From a checkpoint of a small mixture-of-experts model trained on Wikipedia.
Size: width 224, vocabulary 8192, 55.9M parameters.
Training: 563M tokens, 8587 steps.
Below are experts of layer 4 (counted from 0) of a mixture-of-experts language model. Rows are named router (the router's row for the expert), down (a neuron's output weights, with its number) and show model dimensions 0-111. Each number is 128 + 24 x the weight over its row's rms, rounded and kept within 0 to 255. Numbers have three digits each.
After each expert's rows: "raises" lists some tokens whose logits its average output raises strongly, later layers aside. This comes from a sample of Wikipedia text that the model never trained on.

# expert 33
router:125148117092148088114090143138134183124138092173166150167108146135096124083110163146128120119136150134153101116148172115143147160126137118109128135152132092093141128146133091127136115097101133139079141149122141087143158092175144136148135119120140146127093117177117173115140121082100161151145105131122160140121135088130142150137095122137
down0:154114129149145068131126139161114158112126118103095139147115123104085140129114149139113114093169113135146131109116152099107136063141095161116122095108091116155140075070118114113122122128134147127129122140173145124134158122142144118097121171084156157118110118125149122121119116108088173156115098088108098151098120070143128124112185170145
down1:133130151115142171118153125140159089175158109129110148166140109125147096135122118118108152095100089105179139142124154115169164102102130074122108129158147136075131111151112134161085117144149145127155134097124137156158112154139123126148160169117178156134152160145123146133127136153189115104127071131135132138104115156131161079165111115156
down2:120167115096132158071148086146098146121145180098128119137150102108134118103097105143098139136107144124112128127154161137135126097134150151147135123112138151139143148145164107125114181103137091130111130144140143129146124166150175139115119062142151110109127150139135119090168141169123158119123139143107122132124148100162132133165101129122
down3:112117114149139103130115169129157108115147121119092175132106096139149126153125143110156123111154138123144173087155131077144140141158103113068138100107146110146122139140122167102114156110148113110125111143126095118116177125119134148114141148123115142130142146129129111108108070144153095086121143088131129138132130155126127130121088165129
down4:097144113128131130144125141135138112106157129095131155140083130137154123092120162149154125056127130126148132188097149128130055154130103152126118135150155158089112133122110149156100130086122137122126116102135100106147106118117119114154119055107119141133120120140170168149117128084111142137165091072110141094162140125111152106152073123127
down5:150149102155128128102142148170109125138101135162110113138183127102109176133142170120124163140179155106114121142075103135109129158128176157137157103100136157139153142120119088132147167100125146135155166099111129141130109132137165113138182130112135135103091161108131123105153165149122077091158095081110115127107114118122136108082148087120
down6:081153143120120070118103162131099157118175117142099135126098125167111167136121151100162162182108079141154115148108094129173133104171120146162165142125129070136116154097111144127127129117078103084174116124145069109126135145088106134146132125088103141139101130115134125153175096089140110162132105095110113117119142117104119122121141118115
down7:105161096144127121097111118150140117159163129127114143168105128129136148101160114126121132131132135167071127121178132090161099126149133145111125120125176159110123161118179119153108145112130174156115093126110165144130154136165118127147119134098104129073169130157125136085153147131137134109149118107145155114129157146133140153146123132106
down8:107130112138150151119122139068158181127141171092148155131130139159130106108114089108113151139141161208161167157158148127084154126149118139133100118159148150146128111109122135076105111117103105120119126147133137126112100112131165147116101155112146116142115125077164130118156118138158104148121177156087134117139149158127122141142133102117
down9:086145106127093176125151140151080128123083143115176086170139128111139129122180141165149142148108109138137125122142112119108148123146167131111160125125145135137127113127132083129132157147095188100149087190188135135147111157159103121124129124094118103128105116125121165096132140145149099103142117152117157083133136136126137112095089130116
down10:121108111159155116129088185135099137139140141114163185096169134212109097090161136106102154131152110083106134122127127168153134092137157105127143137126160146130098178133121123149102164051123141148063118142079149102132165107117114153115140147160094153158099147134124133135148111154139138118131114134070129126118145140122143154134149102156
down11:124133120122123155114141170099144110161102120139117111114146156157122112124113138163130106116123150146097131124093137137152149116132128135145075139152083172081168110103131109164130109146102084137129146139123153121138136146111120121128131138135132103136143103107113097094093162126132102118160155117143094135131162121143100135151158156158
down12:110161141132053099097104161102142139143183115147138112091189152141107146154134139164163155105128099146164092121122132107142140186138109094120155138143115099105136152112166137143159097135121136126144166131110118112139128140107117124117149161128121107136154118149092134121142116100134130098110157089130138085123127135128123122148114108145
down13:098128124138120115144121102107143152184134122130085114118105104153099105176134110154104127164136101151129123108148126142132151121132141152085107148110142158187107122073134102110164113133180117147165110120127102133119126127112153156145153126134063152109142134130133093132112138148089087113138132140147161118104085143156135091101118194122
down14:109105099144112092116125160102112157132116135149114120141170126146108146135108093121107155126154159141145086116101115140164119112100142111132105126135105080123089150149176131101124095153130106114124135108111177126155183172169104140068151173160153138135130112109132101129130113129080096164128124170137167116132123130135116151110096117130
down15:137149125090128141120116146134107139146136086120145136130134113157145120156139120152137112148119080122179124169125109125123123126137145143102134096126127127150100184095110103087149122134114129166135144056173132099136150134141147101111094140116106148096169102124162113130087078119157126153151143105139156140200156145117163154142124111140
down16:096136129115085173156107138152100139145139135098144143093098125133112134115111143125177116132141157105118138106140176121160119098131117097115077102128146144096123126189130113127137132117125149117109115106099075125171141121091154093137137102124146157139104171164125122129093126135142116148119116121161081137081106146118128139135109150100
down17:167159135119161123149141146116134180133099133123142108124098129148136140153122158110141148115152120129127119121137072105166142151175118100145164113159101126155125170123094120146149137161120080099103096139109165153133142102105187139114147132119137108140076142149156136104145150134111092107152105167118137089102137165107129144135141134132
down18:108117148124103081078162138151132135126144096110134133111152136114110124176121144069068144108134115128100148122082127128129126085144157137152096093173134117145161097108136147079143130121157146107112133110107110161143162122154114116079111120102117167119124181104108152144126124143141111112160104154108137152115177160115152134151152121117
raises: "ri", "rad", "ech", "hal", "rin"

# expert 116
router:168124135133103073124108115100128150135100153117163127140099132134130104164191084099119148075117164134125161164154133119185134110140109127098118126131170122100153105119116107123104132133081151166074115098112089128142125150121129133118106104099153154137075109122118097122114117106125106090098119120131143112093106112140108141107115144167
down0:164156164145144134178089120105119152118143099124109143131112140143159142121154138124158129150141151186112153045075141140172082133095104103151150118107113130137122166136153092117135167078134104138120091150100139083086088135114118126167075099113102128153102145172101130174146137141143124152118097148129115123094162103126103120139107131139
down1:108096111138124164115133105152118143104111173101131107141130125112104096144116113090146123083147129112108114137127121174114115175150094150145145121160158112081108131155143123117083107129104140107100121093185128152140108138151164120122148126123169087150131155109129115116096164169075078137147158151099123148137075121149144146107104137165
down2:111156172148106075087091130116184131182155102133159133112103119105112127117119101126137121137158118106149138088173131109154107113065112098135147141084157154148161074123132195176110131137121091151187130129083154110122128128138138122091134141144096086162120085117138142123097131101097117098131142095136109077100128158166118112118121152125
down3:146085168112144147141126166166155073123099158101084129119159118146113111090113112171133135168121136139122166143085168131109127135115110098149122111134132093136138094153125111089116077141114126134171139144124099139151076154092089111148134132143147143152126098120123115122126159139100131145115152119142109131130137129116106142101136110150
down4:139127142086093155063120118134144141148111141138090101090148111121142115156134082168117114147136136198142130129119096151121147131113118095105148117102131193101089132125126157172122104159086133159145164135137128150099112134091126138124156104119137128107104140106109129134126144138138112140131162068147149141166140131150157075129113123104
down5:159100131146098117134115161141120111136116133055128159104080128129137138110113120131143156105123098127105145160139107149091124127118141136122138119104153119128086122163152142143122103141067169122137126113168158137149111134102108089128156142106117136129138134118152134181072150116135064122117127080141157096165099157097139097130080129121
down6:156140114143103120111156170131158114126136108089120121134137133169100141129125116142104090164169146104094044088167141097097140144117132113108120148136125158096147124153112134130140150169131108097121084146138115106145133127092145121108163118139115149097124113101152121098098183145100095141102120112143110112101131068125139071154160095152
down7:137138172105173189137142082097132131090150141169125112137108094105093153123123117128122158141107130124123159124141162124130167124154132108125130115132106068175145127175102163155109172161136068138170147163148132117107129147098131106141093129117129119118121106134093141165149127134107120114101130138148165134161143090136150134108125148084
down8:109151155149117108167099140132125118125137129161138092125096112101126118115143154159113116094120189133128144148107137105101080134090117110120104094178160113133094110121119124145107154128126124142091157117105116119122132142105141176102147133142143101116141130145140134108070176136089119184136079073149124140110174101121164089104117142140
down9:192149138179072092118113123195105139153105197106101123151147123122105142154144159118112099122151086092135129112140120090124122130128086098152123158123119143127144090089115132083126081140092133132142102131095135160134121136092076164176109145102105144127124091133091120089107116139124143137131133134150123096096097115111110119093129162106
down10:108170137078128150103123096128117100130136184120087150153146163100204093139123132117140078120130145140143127107135135169149143091140130124148118125068103121097098121138136068137114107099114142117164124140111118142139145113171133124116123101134150144095173131130124126165149120112115111136074097137172145134115122087086135111130160142143
down11:130112161155103104129127160116141119090131078163169112153064130139138110167170094152145084080157111124136129100137129120138126165102097139140173121167117098118120133126108108126104148118126156191114155120134142137104112098116134146121110148119109143102092156092132135146114152169130103113136138110100115128157122165177131087153143120151
down12:130108104156118157123102130141132146110132133100105127155132116124098135149099157101146131112138139130110129161086160161154128143148132131081154124118156115182104114124150150158117125115084160132091137139141134112138112131146167099174132110146143086160107162117084117136096143168116137110155137145110115123109136137142157117122096161110
down13:111108082138175151130138149120118158123158115125129158155107123096127083138087163152132160143082127113063149131114114148067156103147178117138135120111131099132131111155166096144111128118154133130144151121128101160118143089162121096096089104131096117178127110188128126150127151120102175134122120129124111138153114150133144116146171104149
down14:086132168126132097107100107108172124124146156152121132108123117124159159112162117126149129148074121140120141124130106124082117108139119121158116142149132149137109104128103159141128146112138151127147050128146124088086139164134172117126189128172132107128136114135129129121146102132125117147117100156153078113109102111106097128139151089102
down15:096121127150136138149136123157109104130121129158126129135139117096149157114110143088150110151087123119151114154142090103158096107134150130127136134133133105064093094148129119148128119105141156107121102145123112142141141146144159096142153088148099129136133128142090133143078112149135096127099095120119129113116109175146101102094115151124
down16:100146119126132165098168088135096123076130114083090147106116129114123139073110136115148157131120128162137097119088149105083108148095155142102157124088131121151173125140118121103107109134129121096122131117126124078138106142133088101138095101182096113114111130114154123114096119148120137154100121119166147171150155098129128115137139123125
down17:101135125152109120123142070133127098112144069099163098140128128110081127164117121123100158125142142098158150163095155179131168124164135136115127139155149123112117146149126155134110093140116128126158107136170107127117124122181134106130100117119124108146074115090122109180131135103156114119158088140112113124132127167123101100147127151138
down18:129147106141153147168156126119119083099130123136104173150127137153158125056145138168136179135085105096153138113120172107106105119125127144098087156141148154099154092122114103158118126129127153134150128145064131112106136120079128127180154112116135184125121106113160133145140127104125138114146117176109115101083112112140091102106121108141
raises: "uff", "east", "west", "amp", "off", "co"

# expert 196
router:102169176144095184097094090144122141125116123127132133071099141147152151152129136157124131122101086163113136097144096134127136108107141119124121107143118118114125164115104125111109138093160145153103129137114091159107089126131147119187103145115140119108133138113124120102079170101168118088094149148123138158135131095144130131134144110116
down0:087135127136093153117167108124171135104142123111136148121116120144098162148155147155143130120135127147121122133138114082108121108100143116131124131153130063155132095109144146148157140099131098133138120117122118120135124147108126150104137099117186138133150121119158132102117150082138129148161147147131150159137139093101123144155105133105
down1:126155097129120125124114183110135174187105149150099123123107183129116164117097091128138137129134095084134123153141105161169114115133095114147083121133097149085146074099098145129127140142084135130089155107127132133097136132161113128162151126140116149141095133140115087135168175129145139130130121125129118101151184162103134133137149139175
down2:098135163109121147131128145142155109124129107151166171143142113112128166172106139111144141120083127082128110148125098170099073133152100168148106079105114117130126088133127186120130152139138153140163094109124144141120177100084148147135144086150092139099177131076124155127166149133115126149112097114117104086167123123121095117121143123141
down3:147140153140108120098133177161147127075120114124131112110107099091108122130149094121126133120144135149149161100120099149138166128124081149147135117115164124134149150091132101114125101117139127116138143175152119128170137161128128103132125078123191137113086095076122097131130164116107059116110113134133082137133123160120124128155114117147
down4:134153125150114134119120171136158134104123110127154124104133143115108129129138105141125134078124102117169114110165116145107126105149133175105147081170112159134086180106118111100129157111101154202099117153081152120190100095110156173115160117101120142118124112123143130081131091142134139098142119128144152142078146167124104137128125149115
down5:140121143132147149142096169143167107121131098119124165118112092160126108147118114144128110129126192140065168148131169130149146120145125122105121107105122097120135092095125095116096106110132108126103110124110104092121143140149134110150147112106141094116135166107126124146143094114119099122177130195123140124124140113144154157124151161137
down6:126122115162115157103173113094109158092157126120182134125141089092115136104094114109152135130091146058176116135117136129136135155075124089124094128116110151125168123134117165140093170132130166121138140146124157098145088144086103102160101121140123132118130130133136101132194157151092144091163150136152106155189148094125100166176147117112
down7:114147092111176175170139110112146111127160156128170116161169106118153131132111139134147128110099156100152127160082131102100122153125162111086110165135114114096155132146123165163122105129138131132162121152151134125121139135116115103092154131150108136088109072153121167137162129085114168152094109145141135129154131135122104112154141138112
down8:148152127114099088153110127106120145107137112159091117142117115157132122113117142155118142111165103154076094126134163089078126159121131117118137130090125120132114166146080121158088143106123080127091131136084134122122150102153158138122159148139110121089136112108133127136109142077172144140145113117155117119150140059169174188115149120094
down9:107109163119139138131118116127148093120119164141155117103138159157148117151141112084140162140132134156135120143148119125135158144095139185125120155115150143077118126139128160124135091140133149090162136100156181127106180158088094105143127120139137113156142125131087180193145164147153092129138125155123119132162094106106103092132101135145
down10:118125108158103097120118159097154141130097074138102124155112119158129096149158127147106140145117163105117144085107107146145162125137145058172126146112151126140124077153093081093168085115126147142134161131100141137119121142103178132117134151106133130109116155176109118164133124135133113142130124137104119146128099161149145106141104127133
down11:181147117046146106121107146117117167125129113113127112094149146139143148117106133090150120113142147148117098159178148158136092122115147115132146132126133131115126135124156099124107146097121131158093132150140167171147131125091148098142121123118141123117158133133113066097133123142109111134100135165156095170175111116088161112132130175101
down12:147145098117152122101110114143168115109113109137114120137118143108133049139140146156126086080081116122085084119100196112163107157111125117149151123150098077133154125089120113112159106133127133140171150144149116132134139163121121146148106106076090087117124149143102127135116154131117101119134110109100126106148142146132137117128115123129
down13:113141159125148159115133139168137145095087138114139142149112148106159137089118098095142128131139127130145156122130096141146125112117158152121140119128133100144113113100102135158090122153149151122135130125119158126129158116157124137159171101070117127134148120126119112102165105077122152138084105172118156135192097120113129171105100134135
down14:185112112065151126124142105144156121139120163116099137169166184132144127084110127130138130144092158088120124143096134119094104125160124150090153115148138106138120102109157098151127122087124081074145109154161138101145180154123129128146103111122121106135119116107084097134134087155112134134130068118111120114164171126126147133154091139160
down15:144141110173111102103147107136099094132130119084133148149089113119135104102129150154117108128141072107159153086137148104116142161120119102115141159118157118142126188132094142171164128133126163123134132146115067110111101103168102121124129127145126104158094139119168109162112102087145093134114161148145131120113113156140153122120084090080
down16:138124138155173115118139112128142101124096132131180134117130089121120127102177082119113123138136127112138121099116084102093132174112172166122127112155126155131125112107144170105172168140133144081112135118105137110115144129142145166115137116155131140113160145150164122113144122143122125075141080114081129141165132114172081128135132118178
down17:143138185139087114151122088096175088164152136142172135150123121133170107107162123152151068093125121128146171093138175136122122126151105139171114152169143106139104135113088183100106137147103123122161106142100120122138144157101117109107145114121106161094113177104133119145137124125126117130149122117108124119104131119148121145114112120129
down18:132172145125095107080114143138102157162130086140132121102143135127144097121145089124121139180150090135152091101126126124129090151113145174171156121148089150099141130132136133163134137093101142186115114136134131143172129135083160084127125119133119134127140141136087134119113126149070152106125136141131148092115154159095128122135145157090
raises: "ple", "ps", "t", "per", "ts"

# expert 104
router:140116161173007115099141128145120134128098141118157137178094111110122154147083112137087135113137086160114127119137116118119129124093120119125089093140123157125188166097124084113116141126142156128133117109141127134139134136163131123171093155117135099101156131138150166145120125104107095131105150114145145141128131108152130135147087113140
down0:155146167101140096139119140101081141174150146137123122115146142116103120142128118173181102139158130166091117146112125141134123113089168143141139109148115120091153143129165154137097153094132137108133114106158149133115165142188138133103118143104130094151144153115119100110117134161149105128128166133153164104156127144114130122115120117119
down1:100137102124124145108133114094105130140162158128150125125109128092158123151165137118109151149171123109126158143135119101139097154156111163133121175152107132127109104141120135105144088130103147167142196119176050137152077170162121116104145159150156062116071134157134134153109110167121141141099123117180137109117112133174118126126138117068
down2:136093145153088123107104159115136138120127074124150105097140155147156107148135142125133125112126086141128133129143138177124145109125106125114116135129143106118112103164150112125170211165126129173113108160108115143150118138109140097121119146171134101129112115172111097160111151098121103124159134116128121114151107133119155177125134128140
down3:125154130170154117136117126144100140160092127134153133133165130138139096168121130096147124170151166136091115171140148145133147095094123145095119129083139141096117117110145153109161102142128110095103127152094109104147112101092115112084130104165078131166146146113150109109136106142155174137104122169138137100120140131138185085133158127082
down4:127126088120172120116172132153123142106109121139086101129110139120136120120126101140188103150102159110140164173123118119110157107127171184128121137127121169120127115146125147156102126198147141152175100109157131146122123106107174136126142113125152138102146169094119083139145131146144160104127119101054160125186132124119155103146115146178
down5:141127128107115124130133113108124109148086143128194112132144131135130135149138139067106145101118104103176097153144110123131106132103096107125127148123158138158121117136136112161120165116071159127085171139162168114118083197153080165136137172122146094140117128081169145155123151129132111142103152110107120102042135139156126148117153077073
down6:108104107119138124113116146179106132096095078173156129121126139160116142121125105173131104132084128155123127149153101134125139099119095111129127149119126141124092139075168137122117108165138161130171108122117137133141155148045132147101097130088150142145135133111150077116157139159123159120133096145140129105087114125159125123130100114087
down7:130144160117115115121114126138128138166126095130088129124126125169120146110139149144154108122090166086107124167107084144134135140163162126145156093080117158138140140125142172112179128124132114103098171119119125109085174088168138156120116090100124145126154129128129112100122115106126159121112116123132125145158143169113120101161107148150
down8:146138155160121094123084153117154122162138087147114136099167118164149127133094113110136113122144103115141101139110165168122120102126110075113125147135148095110106132096175101146140153154171143119107148137114094135129106137081113114140114115146156138142107136148159145149193159120106139122130137120103122162152137109124128091086124111140
down9:101087148165112151146132155128091136185096130120101099137116131112131071138155123118158106104131085142129112106125133128132113145115138158137121130132102148089165078121093125124115125140060095132141117114103108148093092119145110141139162167132153093116106109113149113126117112105128150102096107082130169129120085129092120183119153139167
down10:105116110104133119124135158131096108152138173129151171156154148110166169135143124145115100146123088107111119153133053107202175137092116120123106144112133106112144124114133150096129155123121121151099130141125114107112158188149133113117088142113160136130143215105116139125146150146106117151126143111168105106130148123127157127137107135124
down11:121147127137106149128168116141133122120138121113113134129093108114093172103131119154147107127137125128183144135112118172085152138144112099141107138124129150110135136171076141062145122115099150139093049128140147143133097145121153127133163141110165126152138112121081147131098119112114153159179142089145127129118052083115126108151133167149
down12:089072117153110124088167138128146138110101164096149145118104146134128130139131103136133117111137116157112159123124114120111107089111146112120107117166116115153101126096121080108101117103105107159120173129137140112158180138134128150121088100144137129124129110142168113132103134093086166138090070138138123157110108105104135125087124130123
down13:147128065128167185139156127095138114144122100146134117139110140143140128124144142134156081146131072136167130086109136131117140136148152138125151134168105106131104143127101123129126099145160120152139113150149167080126119128092117117144134163115146127184098149135137132094107157129199120154169125108140098121114113155097116098135152139148
down14:094133115121107122125148093100128115100147127166087159106119128145153139107159090152182124119109105132135125124099121120122151146129131099113158109147111146114175147184147129134142158116135137118149096131124116091135164097125147130146112136152150172134153130081123108149105145107102081145147117162175118113112107115151147128110133134151
down15:138123122165110146136087092135147160165113150139135164159143126123145111125113122149134149093153108120121118134130112126135138128101110136100153139129095125140115126114149159142123093158155157137162118132146147096177157127131090121105128152136175097121136068132105181117115101197129119098150127084133122136127167162127142115099107139155
down16:150099117135104136177089090170144105149132146140170140110119119123152099118161137135088137158103156113147110115123136130116089138131101121149174165165129136131138138117127117132147122104129157132126095173111120146170121137175116128144100160156111128130096123153124132125138108131079155078122089132131153136103149175084095132136143098091
down17:117113113136181079109130148092151121153085135137133141110131089081136121121120111136142110145163122158133124153158158144182137120102160104125138108103104124129201167116099178119158088135139139138101108154085152124119142143147152137158119136135139151146182156147135182138121140132134126109120161124129085111167149156093127174119129113158
down18:078106150114129152133115081139114138143119121121140149153165120125136126103142126159090082141123150118162130108130175126122122129129101124144136156156156178114114168116079105097126092117123111155133094169114140161123118141157111119129140173138089120102128071116137140110134134134156138136125106145159113099093116118133130117149147101097
raises: "ab", "ak", "op"

# expert 86
router:154129120136126112126110133133135117133130107146143137114167122133096149141112178153084088098115141132103095182109129116168138107115155146139155162171148117142197171088104121079117155141095104132152157076106145134121139150127145122098120118104177106094161149133123141112150149117106119136130169168133096131141128162154091152146075143063
down0:142176112144184174135163152126111179124107149151097147119111121170125113093134146140166163164155116122115157128103191157168136114087120144118169125091105130133138139116153133153088118123111087132152118114101132147136155092096132111147112160138079127159111111143129134162161117162082076131089167118111139103122122134112148098117145146135
down1:108164109145138131147137160116156177126095134117111088123152095111085159126127158089179107098140152129136134098092156161102094131110138121160140145099113124125157081116165149161166128153138117153126115101164060136090163135103130131179110103115044129139159085147144145141118137109096106122121156078130085098115120157136133105138139115081
down2:145158097107155147104138142159088128107150161139074130158096138112138142154137120097117150155159109142139093139161122100152083106141146161122094136111111134122099100139118146134107160097111183111174171167118168082124178135160103070116112167140141127149124100091103114158156142109153140184140096119157152105114152124165126112136120114110
down3:120115139102143150159106129106139160106131097121148161149083120116113142144120128137111112142127174149147123138152134109143096068165082123124127174098144152136146116116136126136128168172117104102147158168118101135103121102140141116131144113119134107175136124142144143151121074150183118118169089108118173164160132164139126115152111092067
down4:085093147139113153106153141130113126120143101146101117133110149148120090089106118125187143142091106105073122148082096140155128102123103162129094120153118113090124081095128107119090123164126102175137127138144085112158098128100120137152109170133089131154144111132160072104124139091150101149143146094118170079109123161125117103158152141117
down5:082157163138162119098135117153163170128105171098163154141112139133151136123113132098115157130154139105153104165109123184136110183117078115114107112121121129169082120104165077169143114125138156143110107120137173114129129105111153085154140110157155113119100172135142157126118064163121145147116135134142136140105117141108117182123129109144
down6:165136090131152127126103201130135150153138111153127138135137146136145123131124110123094153126119067152118126128109138163132096108125144093155166100085161106107089129129141154148111142097137092107132119121117102117132122127152109124151187110147161110107140159142105135146128144127181092167130158117160110146097150145164158136140130143124
down7:148137116104155126143128169111077139154144114116119139155140126162107133102119125100131148096177183150104128153122107113111101105115158111139110105138121142141160114103149171134184095120097136106105098149099172184150131182131141148136125115154131164106141126137119135116182101133138175107120137144174116134098118079105176139126159145133
down8:133175144114194142115088147145105109100140151104131105071140144125101161146084118128154146110110168153147154168121151118130130103137116197138168188137120147096119157136146143113113108147123147124100123148093125152093136107112160158117117100162110123121126151134093152153161151137088101129127154097119146154104160102136105092137109090118
down9:192122161126174146121128131109116132133104092119110094099119124116113088120145137183131071142108180140143105157142121125155187127122158168144159118149120122090141171073085147132114127147102106107178136123151136133122166119114110125112124127107139155136142131115123153157102117101170136128161172133164127133123102125144098132135133174104
down10:131119144081163100136114125111074116124123142150134096113148107137111145141103175114076127126122180133144138174092067125139100169129088144143109158104150100136118205101148124126101126139120128162141130138152141129125129105142165101110095086158159153159128115177156141153161128143143121115118106132132155156185104117155110152168117136131
down11:145159102137131123069103118106116118169167090113108140143135128141141117093110097132089163160161113154136097101163138100094132085120171088093159113090100154149129132143100142140103095118112115123153124125137157149126136112143158155161137107139156092164133142151130155133112114118123120124092167082110115112111172155175165131128118150095
down12:127115171155120106130143165148121115049082127122100151136105162137153123119086112112170116123144148131082095131132156150184156111155141114127089092126124139125096144148110143142124148144131111136168146118112147116136181140077161144084159154121110145114141106097129135115156094185144132160090126120110135171094146165159120166117148132161
down13:104124151095086143135184162152149111146156083124125119138101111144131127110157137152138143102076101124168113107137164106083096153147084148121175159111137153108142116154142113126113148144168171106143145132112166117155139154141098131131145155136129144148156105120133106166108132098139074175121124199151118147137119127121145111127105144126
down14:168104147146171152109127158136130105134152134157087153126112136062156114138186116115127117139131148092117095154162135088147173125106133078109118130144124126114153117142115100131117140129167131110158166119143186105124148154139127108125102116141146089139145151133099164115142117145184098186140115134123132162107149152133130132122128144124
down15:130125126120115156133124099120127150106126122167134087135094122128126119122101164147117133132136124159128139103097166136092106105126158130157160160112124146148110160142148095112133081100118116126109115107065127161126132165079055116130106105130188120147115151182130128115156162075124161107152121126138116134138145118124093148153108090151
down16:081112143137094073092113126096115119170096104094119116129140111133145111163118140146146135132136132144122177120109124134146100144164090175207128110108059081088105149144147101124146098133100111084145113132112115135121090109129099100102140144139166154138132115123170136161154120124137116143096107076113184097115122126148098111099115122129
down17:092117115151112184080126132143095128128120121139101137128103157102171067118113095133116113121053143128125151156124119134138132130128121153119129130179127116127136135134113140150097162121072157129134134196113124136113118131112105146151101150089165151074086127107121078141158148117106121153156131142149153126169134094157117100136114116112
down18:159191099123156121123099128167126169095138094126121120084117092120051129168145126132122130133124147128137110170124146155110109112103128105205131120116138105128158128128088126144095172110136082140118119150127141092128130157116142177076138152167123149156116086113124122147137117148117131163137117132100148136166144123109104151153148081133
raises: "om", "ether", "ü", "ac", "un"

# expert 205
router:146127093153110142085139140153121089134136140143147140144128127153111111152156119115155126134133127112127123100126151129152105166117159175102133115161061162103159134147102112113126115106146130112117118140128159147119130138161150084117135111146148101135082113124136130116118136139107169121162173111112122116111152113091128135157075125132
down0:116117102129136187128111131107124075166142080088141162131081105150147104114126145090135169110125121144153138121099150134117121122092109129127110142129113157159139142117135137130078102117137134105120124091155105095107107159155139123115163114151120146139133129129089156143139140156127139109141164117112147145148134162114099118123103133155
down1:114084102146158107144132124160094128117160146103106100136135094130145131092100138120106155172107122145104122160132158173094115118126164143077118111150107154161084128187138142125106128119127112134164143111100124145097143172169134167104144163091093166134083147144152139108103127128151138134130133161148156126134126120114105108125124131124
down2:121093166119188089157143135154132114140081122137143131142088121123113110172131128102161093132180134108130140128138123163139123121145136153166111114086129182104125120146123103116136125110148131108158123110183124150115150154139127092150082081119092131124158174165075119120119161114098093139139140103145121121126132088153115126121142163116
down3:125124129150079142092092133118121104110089140133147169133124138130116123102118105101140140155120133155133128175115150089138147156108126111124080104123113150138129102146110151138093143171162144182163113153090179118089106139163120139101166148150144098105144120151158116120120108105174128080123108130139138144097103148142113085135146107118
down4:112171131100134110143115153123136093138130134124104124151099156116123113138141111115117146137131165130122102117097141145125096137110123160108118106154101131122141143137124128109114127111168105117144109120125136126081147117148116134127149119109082125124105175114127132135097125147165107134139098133129163144112124179158138194139126130182
down5:123173114149135167163071158121097096139107088112135139134093136088161125122105135097129146124125141141142155125146122121127144132121133109117158096131085096127087128121152110144119090125095167132112123096150072111124137067159138121170145149136130107162131127107110139109090116113132127179103117135096139181127113121148101131112163117107
down6:090132106114106180135140111106132139092142110143119155127143147137116100101154130142115145117108129169102116105149109146113101158128157104137181132134136126100129117115131128113116115107169133114164097091089161160134166137121122102148123138182138139126166133152146119120119126127133100142105137058096116130144123127116132126110147166124
down7:150122120129110119135150139138128153108109160118096179104098173136111164125133108125191088112111120139113108160145119127120144075125160122162099119170134103161108085129157107121167153150093114135132113148108121142150110109069124159118150109092156107120102163122136091161123158113100136082138105122151123079142118122095107105086158165160
down8:132098080119117131166120133140103116114163082113091162152146127126143121135122157123112144111115128167118098142104124132115145158140144135184119116087150154124106134143165128138085118116162126121143144113114152162140141109121138112156103148088098128098109152108152079086176158166129148116117143057109142122131134117117126110128181135134
down9:156199140113141139136103138092202152128092098098132120125097113144134152122137140130125148138133099155128121090134132131077110136090174132117133128138129096153128142135142131159084116121146155134129135084101128134144106098152140066140133158127119118119094147172107106156138141141121140115102100081142088101138115141151125139131135116165
down10:153119076129103116133138106103144126122153151108137157122134069128140144128117090139111114075167144100140091134174163095115139092140126121098140120078097144140125141137117127137115133167097126094135136088101131128116093108124145181092170124151150108121139155079147141153070119141098121092157168117146146139128147094147123100118125114124
down11:087140092142127138143100116078117128111137175094130130126121082110144145114112144157164142115152124101164125147111111139108119142072123150135131120178140127118119083136081111170116151132125131126148136140139107132136115103108151110144119163129140101130153137162090119092062112127086163133172104106128130110117122105103159100125121120127
down12:157136109125187083135126124112145153149107099119100091134118095140137163119103108140133105155152159064128140175089125120126106139110115142121136125118140090131123125130109133131157141136127132116124143140129082141117155092127094138131149123066131115099167148121105121119103152123112118140095115166137101136131115134132153170117138112143
down13:090127129121115188086134120097109098106118112137145131123172165109156132124118155151082144119107067142119090103131057134095147146123124114162162161141124120140101107145131123138103109139165161148118137100153143115156114145172134103143141086156103134112139139116124113135117091160118122108077126079134138161173127121112099104167138125112
down14:117123117135147103125112132118170174207152119136126125151111127135060143146175125144160095103124180065148106141123114147178108106137145115107124150106154135114160128149132173151138138093151148121165123134092104106109138135145125156126140180137123077147203131176089135136149144118134125147120147186122122090144090142153156145133125093152
down15:117109152135123097157116092128135140102126120109123122140070135131114138143112134139163114119128156126066142146138158135105113099136157098152101153113143141131148108115127129127108139114182119118178098113094092136141162117118135097154136130126117103139143155153124142096076120116106130134112072146150114141160122120124107100124103164125
down16:169159110137099150110152129115121135083115111149171122122140130129117172082129099087117091082112123116127141155143136122124122096103138111152140143173131144097102118125097110086182125121137166161132149168103128147102161129100112151123092067161100108114144127160160129123150131145170130135088111115122114148128134140096116164140118157113
down17:147163149113167128095172112146159140149162109124102101119109099110140148096133130126111149128140134137120142201132106072132142100097124147132160113126142107097128127133121131109131117103131120137117107118112151130125152098120169124119129124132101088070131158152121104118103143135133149103109104110149141151159128177114125142120115101148
down18:182122139086134125167137134113110147110125138151114106131148133101084136171144131176069097132142110178155132180143104121118125151144120107099130114155120148128142116115130090142160109145128108130117184133197175120114158147115108149138111147095102135144092124133107153104153135140098114142122142166116124127118119136115141129144135133107
raises: "ck", "uff", "ub", "uck", "ct", "cen"